{"experts_per_token": 6, "routed_scale": 1.0, "n_groups": 8, "groups_per_token": 3, "dataset": "wikipedia_en"}
Below are experts of layer 7 (counted from 0) of a mixture-of-experts language model. Rows are named router (the router's row for the expert) and show model dimensions 0-159. Each number is 500 + 40 x the weight over its row's rms, rounded and kept within 0 to 999. Numbers have three digits each.
Before each expert's rows: "comes before" lists some tokens at least twice as common just after its tokens as in all text. This comes from a sample of Wikipedia text that the model never trained on. Tokens count by the router's weight.

# expert 68
comes before: "to ", "in ", "by ", "with ", "for ", "on "
router:566540507517515526433513527425523480482565565523510508487583509472489542505506492526526497429476457581434448489565491509466433469460461558567571506459490541491533530447461550452450471565427469513521415486520527434530505506556526442528430501547550494527473481470508505452454511509494509497520497468520529494457522591534500477482548515579489445502480451510547537549404462504517536506512427543550529481466479470501446438512430549540539494488457533486456476582545499459540542484507523

# expert 137
comes before: " ", "| ", "|", "0 ", "— ", "1 "
router:520439545464499508626439465493405516619464540534508470540435444468506425594528505465473433521498507481566488590444451479501506513460508535495544502569532563483469551492470505464506521533521549564493525498477486560467429520447521502546510510459472490443452483505487481411487481473452462491533486529490488558528509452490508544478548478463548456465499516577468464507461487490468544550534538462520477493513485537510484491551528444475465586479497453552513478480446502435524502461491562

# expert 106
comes before: ".", "°", ",", "–", ") ", ")"
router:505470422427515464533506496488501462483506569542485579539553426560433474430509441523487534538504494447503513490482559529544500542565531509452487517450528473492467518510500459568581557483593473507519489557517499479483512476479540526478444450494532541483547482460394524476416465461515529525561496493512454548540455508471466484473466540496528478540551491453496560522435533459510477505495513472522482566449559463513465498514474513462445467525411506582461571547441509432566551528474497

# expert 189
comes before: "\n\n", "The ", "In ", "He ", "It ", "\n"
router:444387443501499487560460496484342546649504506487434504519454502502540416537519528458537472505486490499509515522474491525478487480505515520462499534513539499419461491520488533504500465545497522505455484479501508713459490489495601481491509516495495495504493496504413527467516464523458443529495475471544520465518495456472501490482518476495497423458490477541510487462484473510475530499539544501470486475545456473520495495491537485510432504559451438453525480522485523504532495464458511

# expert 197
comes before: "the ", "a ", "201", "200", "199", "his "
router:429485539483508473468497430542478531411498572470528568523447534548526535437453508527483569555546569501519469452492448527535476512536517540457530511475485453452512499494554553547468529508468572555503449552534533511531497497491558515445551469547442569416473487372467495517504494536478514510495523530492542528495493526457438592453479541493477477504552458529522429479517534542523600490505410526476467458476517496476473536496520433390475514483450528513509521544543522510514485499491506

# expert 66
comes before: "in ", "on ", "at ", "to ", "\n", "with "
router:622562508525471512448467472502531501479501433597548493547497534493451526509468448545486471463475553542446446518491527479470498476463441484453593467511529540493489521457489427478504522480456512455472461498534474378510487541461455490486452545551523523479471529509504546527509495531522473470533556537459462478534530435546521480502536516480492624531502459553483514500577564484476465460493553501463536581563524436513563501494441558513504516474532574521495501496545505505422569459520523

# expert 135
comes before: ", ", "-", "\" ", ". ", "s ", "'"
router:456519477530579509527487510496521457452430444455485493469439505501506418506506525537557456472455467407504527533512518480462472444541496467474407508515548504503493487475524535560525598517513483516513452610523517427512470540488552498457530568473492473501511431529506466504558510496422521548587488536460473503464535463520517476457485520484539498464552566509525449574491472588533563508544510488487484419522464496517447520502508517554546494551443483530520517517585470546402479508477561

# expert 142
comes before: ", ", ". ", ".", "\n", "\" ", "-"
router:502535422451533468567480543512361522520513538505458548567425484548582483481497525443543454527524435476496490468468469529544527463570555493560491454542539503450477475586489535538583491512429491487480460498497534583553455461518550510498500490430548461473477558472445486455471507511504453572520440488528536535553483510477503445434483510438503483472504473501478482476537520529417482508485526509475436495544460467498411448486565470505496465559475540532497498549557511491490502527466527

# expert 8
comes before: "and ", "is ", "(", "of ", "in ", "was "
router:501463576538493498584496537477468466477506494468445546444550497504526598505505524483548482487579481565493512508520507536442425466464528556505511503471441557456442473518576506464519423437392529515486536445556534508463547562564421474514562516456456414469434499466458481450433478449519504561488522501529504499508511462537547500507511454490594526505521503524483501551534573484496470502536577550495473536476519452507432510468532522537492491460519518450500483487487518463441469524523431

# expert 110
comes before: "the ", "of ", "to ", "a ", "that ", "and "
router:442521546461530532484538550509473505414522547510484566441481548470484504449516478524505495396485501550508535511484497538572435468535528524507509514499561493480461500541522559537516517519418535457574471431542520469536544544474552475584530466452545456553565488551493500602493521523464469549515544530520505546526481495505485437561434415446485498541535465470491486487568560488492494573481517490477465479602445451544466467562483463444459471495507504473457513446434532489507532502464468

# expert 172
comes before: "\n\n", "\n", "00 ", "\n  ", "30 ", "/"
router:432502507526554544578489494538459453568486518473374529425397480515523461460534514481515471517521546452560463492466454488469502480508536445557445561490560542470527539562418617497545514491447500539456504465493471523498465466482459506492479539516521456515509504463440478481494485487493469505458500507502492457483545487526551466509511534449550397476539492456503501458485501588532507470514503484515476535568512507520568462537544500500433486547447490459542501551467485420613508490524494

# expert 145
comes before: "| ", "|", "(", "of ", "by ", "– "
router:438484484550542470552493511475490485431549530478492508467473454515591553529407557483464558486540528527483505485498504452434482439556519497484509488483531577531511473429498514443466482531519519468480482439517521562591481508463507444487568470451485457553504501419514455566504474429420515536527518453531412455513420475500532496515515515542553495593472483511492524587548542559519490527556483561513510481532491477548471454496530445551426521478491469442479538457483564529489487510462454

# expert 242
comes before: ".", ",", "% ", "–", "°", ", "
router:441410489455528489522515434480483546501523531526479551545467409555501526453527503428505522480485509474516504499478529544552495475578508497482550546498546498472452488522523466530514540538578553561520483526571554515472493436487518505502495579462466504531572489470420536482421510489519526504496420393554430505520491471447518513455525514489519448539528506410443616489501503550480501499539497427515549511502504493435504447492547475405499467518491543541477540574527512519495498472433491

# expert 165
comes before: "\n\n", "\n", "See ", "History", "Early ", "Career"
router:478496521510565497522519483519415500544491508475450561459365504472503465468590432512524501483501543479454487479457467505500514532523548456538445546435527531449514498541500537563515500535417524520426577434554480540466484483529520495536495481561444473531490550441426538425519503544482434531482460489509572501440548555523569495463544473492565487422464547529463558509524454491490556500543473504519437526549478492514508491527549503493526541536475445493493537490433565520560498444481518

# expert 150
comes before: "| ", "\n", "|", "(", "and ", "is "
router:510496514475427500499481469561526499449500431572499541442571465512394451448537480566470465504445508521512466504533551564516463491531482548445466492452472495559552561480550455454574503538481503493467541578617499475496497455529550482501459606508533508539533474459586448530495569475534540474476482466506512488393499521538498522462502475455467470425511498494564511552474487546446537503496495495446521531515494465483529532507507549496443455437538532542515530546497478523449466499552463

# expert 191
comes before: "| ", "(", "in ", "and ", "|", "was "
router:576494501566487462516479526536570437388484493508585468514535548494465570496453495496470489539527561475529503453532491509504492500469494511478472482431452500521472486482552500437482477507475486521519543522537506470474523498462450527489506511452447476486517510456506439544488489467567614462503492555484510422521522491446531543551489517558535624477470514478514565529493474432515468516541512538530512462467478463566480490513551441558440541452424605540446537448524554507441533509551467

# expert 253
comes before: ". ", "S", "., ", ".", "C", "Mc"
router:564503493473542519436491500434405578521481565492540561484506497547443478524457443507476493548547512503482471521423492482497533425472486482465478527573508477578456487545454508552463521526524567430482527541481564491474490469455491480497515480548519445480449512510497550516520500531534552506488504529443461525449556493534557536494500541409413536475438461549472576458471530470485523516446443585540479499489536463579546528493496460422454421503544443477475530487489489493503511513534583

# expert 95
comes before: "the ", "a ", "his ", "her ", "an ", "their "
router:535550610509442508471448491468517534463520500448502500492554588532454485415455512500524576482546497486486568501433486603506542480590410458454455482442502474509502449488514544455493471521572435504506480559496542486534490520530495489551478403405467518532531454494499539486498526521488480532547508508531485480543466512498503490567498520433555534465486535504499557478387525520450520544424457516510465489462502541452448478603527543515538545508506502500507536526505488492470488474532531

# expert 24
comes before: "'", ", ", ". ", ".", ": ", "\" "
router:496489560484527486461524504500571563503519425496532486484510552474522474459496539481501533485421485460512527414556509534537476486540458519454516479501479524524509494559490510562454524461540460503535506552484463443560547447480454457474477463547475498467479524559434552596591519484441477520530422463464511559545560544542453565431537494503514503503465511464493556596541505456466466515523512530526580470517430466434526495453571403542444499536539535549495487490542452487491545546494496

# expert 158
comes before: "the ", "be ", "a ", "his ", "their ", "this "
router:493489485514491543474550530574518483466475502476450483488455480514510447473466487576541480593496489488546523558516472521481560549455485494469458463552560521406487484487529514496468494469522568484459521491547477536522567425469385529545519453508506468535514562569510475426516455515577489437503517563534455524500424535448496483529508513478475490487449560489405526510441535450462569417400526552437524488490513552530517478497511541487505529467585452481550498502506480511472520518516438

# expert 235
comes before: "a ", "the ", "not ", "also ", "to ", "in "
router:580612592573456545486541498547490484400549505530529523473482526445517515459516449434533439551499487529504494511533502485524539436463506561420512530492527461566478476468525515518487522498476495491505552569480458491542486479507516533460448519504522483535473417487434503461531518507529498469561496509525433457530455476419488458463458480526571486530455426482553541471531519444403505495519480516456524447549516484509477562473431525504559527552551505502568438536522441503569529487493510

# expert 70
comes before: "of ", "in ", "to ", "for ", "and ", "with "
router:530468473491498533467533476425472451547476495523495507540485536493512403537487498583466495579426505548496442473537506483439522458403448475511483482485470491508501541462552473503497470469464454485516530543484482554496477565416477472513482497508520511475484367456506449500526438436477504466436496495471548517491507463505493534545541503526507590498597519562535516554498421463546496465507530513455558553441543470448524562540478574492544536532478524533473490474480499488425475537581444

# expert 12
comes before: "\n\n", "The ", "==", "In ", "== ", "He "
router:432412428499487474507450477468380539632478526448478486503514502444573435556534485502557420548465491510524516532485520520479486471542538529428485523542509471413450502503493512482495428534512548518462462439527549654431478475487564532503519517495510453485475516557448547495506487512479476482546480453513527444500511476480479506478550471527488459479492459563456487492498504507480527507584552490491463506531490508530508463456520499508411529539431448454528509480484486484479537457494488

# expert 233
comes before: "\n", "\n\n", "- ", "==", "% ", "|"
router:560544565559536513557440437514512516483486505464505479510453450577450471479485619606462433532552495455523520465491485530520499552556514498547478484470504528494472435492525506511493485511484537485525589440504532492492471556446514465503586516476462510469477503464543483436547511502484383423564479576511476510488500530404514485439519521488502482540455481528575506504474475495481429498484569563524435533484459448565469476467464514508510511500478520527515527479420543483532482429506514

# expert 3
comes before: " ", "0 ", "y ", "0", "y", "— "
router:489495501446546505541452550576493528523484571524456503495447474501515449463452451500465438502497526483555481533491477487481498489434521545518522561437525486557473553449495558503511535518577496507467511483397516512495482498547436575501502428494517479523467478554523522438484566557493564464565501552542401575505543431443471510533465524477420464408500478535403521512487512531482496505544510395480516515544401502530451514524438548522526499484532448526492504513528518489454520476524519

# expert 240
comes before: "the ", "a ", "his ", "its ", "their ", "this "
router:496482496501500450519573538450513503460542402495493521465542526520474553445486499499481549441476505519448582543489506563459491523569451483490518508518451497587491469540520542504461546463495492600481444516512498488416517466578489462494524534480495450511510497443487561491522486464524488480562510501536518503549457503569546513523475495477478525457518501402454508544545559461561491555497456459464457469501432547537417448532556476471536531508555527579528576500526419472490492439589464

# expert 132
comes before: ", ", ". ", "'", "\n", ".", "\" "
router:503474436439525498538503514525360536602468507510449568607424504473526403484570525452525488525514499466483536460493513507489481487537541447484513492515508504471499478528507498533506480478484513510429508512490506710447481487497536525458536520487539451493507498433453540521487476503493506541526479435512574505530446500459507472472500469512515448433476483513484496472515477497486506524501574533479482456479500542466451455432497543510442440483469477467509551526483492474575489484497552

# expert 42
comes before: "the ", "he ", "a ", "it ", "his ", "they "
router:492493476460504387475545573525500549470500384485503420566433392536532553538492517488531532510495490482529509496406525532501494512425466525586509544536443479527568434482494570495549442481494558445555470435535496508495510547542486535490498462562474468507480511508501441490547479534480463448522519438559504543440485496493509585500563490520461539440499488516500475445562513488480460457539551522536512404497491512563499514450450511537470456504491514492480520516510436492521518460549502

# expert 73
comes before: ".", "–", ",", ", ", "; ", "th "
router:409398479467477538525505520491346506596502526517459587569411440491506431511505515475517465544507495474479548521498517536481488524537516500491541546534507516438444483564483491549528485491572554518468484533541457659470509471463539510483573528471498457477478546505427503477497494473500463504568456476502478468530486505502539478477520491483536407462493492464493510460469487529481549505513530473523467490532458465558510473497535494455487439564540514509491527572514460488547468501469531

# expert 89
comes before: "the ", "a ", "his ", "\"", "an ", "two "
router:502558500471565454537567461498547463399555459465539477467538495485488502468528522455453569484480453430510468443569521460568502575575449494513435413425536551514482452518518500555501522526544489520502525478479474465606578507535484548515552479450460516545487516582506500509456474488512577542513455485523488469493465492489485511523544524464518578510502516518544508500481504463552444524444459437506499434487517522466466475508472507455563547490535551536500423542440484485452535471522428

# expert 25
comes before: " ", "0 ", "— ", "1", "0", "1 "
router:491449474466511442575502520504395566593498588512532523533419459525535475594550488512570424460526525487525490508453478500482569475505548531562515529538481509500473527504518525497463509563505552491469498505475515601492471532462532521498496499444462494466466521466455513452509503565495455510545459460496545501539439441461522488483442429466501365506507505571470468479498501507460562500535515534506451501528431545443453440500463455475422448530519470483500512479486534481497547484541547

# expert 65
comes before: "of ", "and ", "to ", "in ", "for ", "was "
router:511539554551466519524514481532533504463500494454453608442434511501544520521493554458513537463458449555461470503510391501494475482519415530505543518591499572554469484534518419495578468408469496569560525519543500462456491535498563449499534453483504480476507491515486463535511422533476523580465509513517478584550501513497513514505477478563432520484550529551504514520506492493458534484493410484484530451476456456511462526504436578503496545564451523500526483445441543524451509556503462

# expert 85
comes before: ".", "–", ",", "; ", "th ", ", "
router:429444481487468531466512522490450506469532507494461569517472464509458510432513489476499473536465499525464529496482548503495464469564485500473556512520543509468472466537518464503547473432584572519500523516557459533443506477513541546486565469499514516441535545519432560486440533496517472545555408471541530532480475535503558483500521513477543411481543494507444552421445446556480536493586529393538484480582520459524508450514496488446566431538550537492483556499513421493544447443438488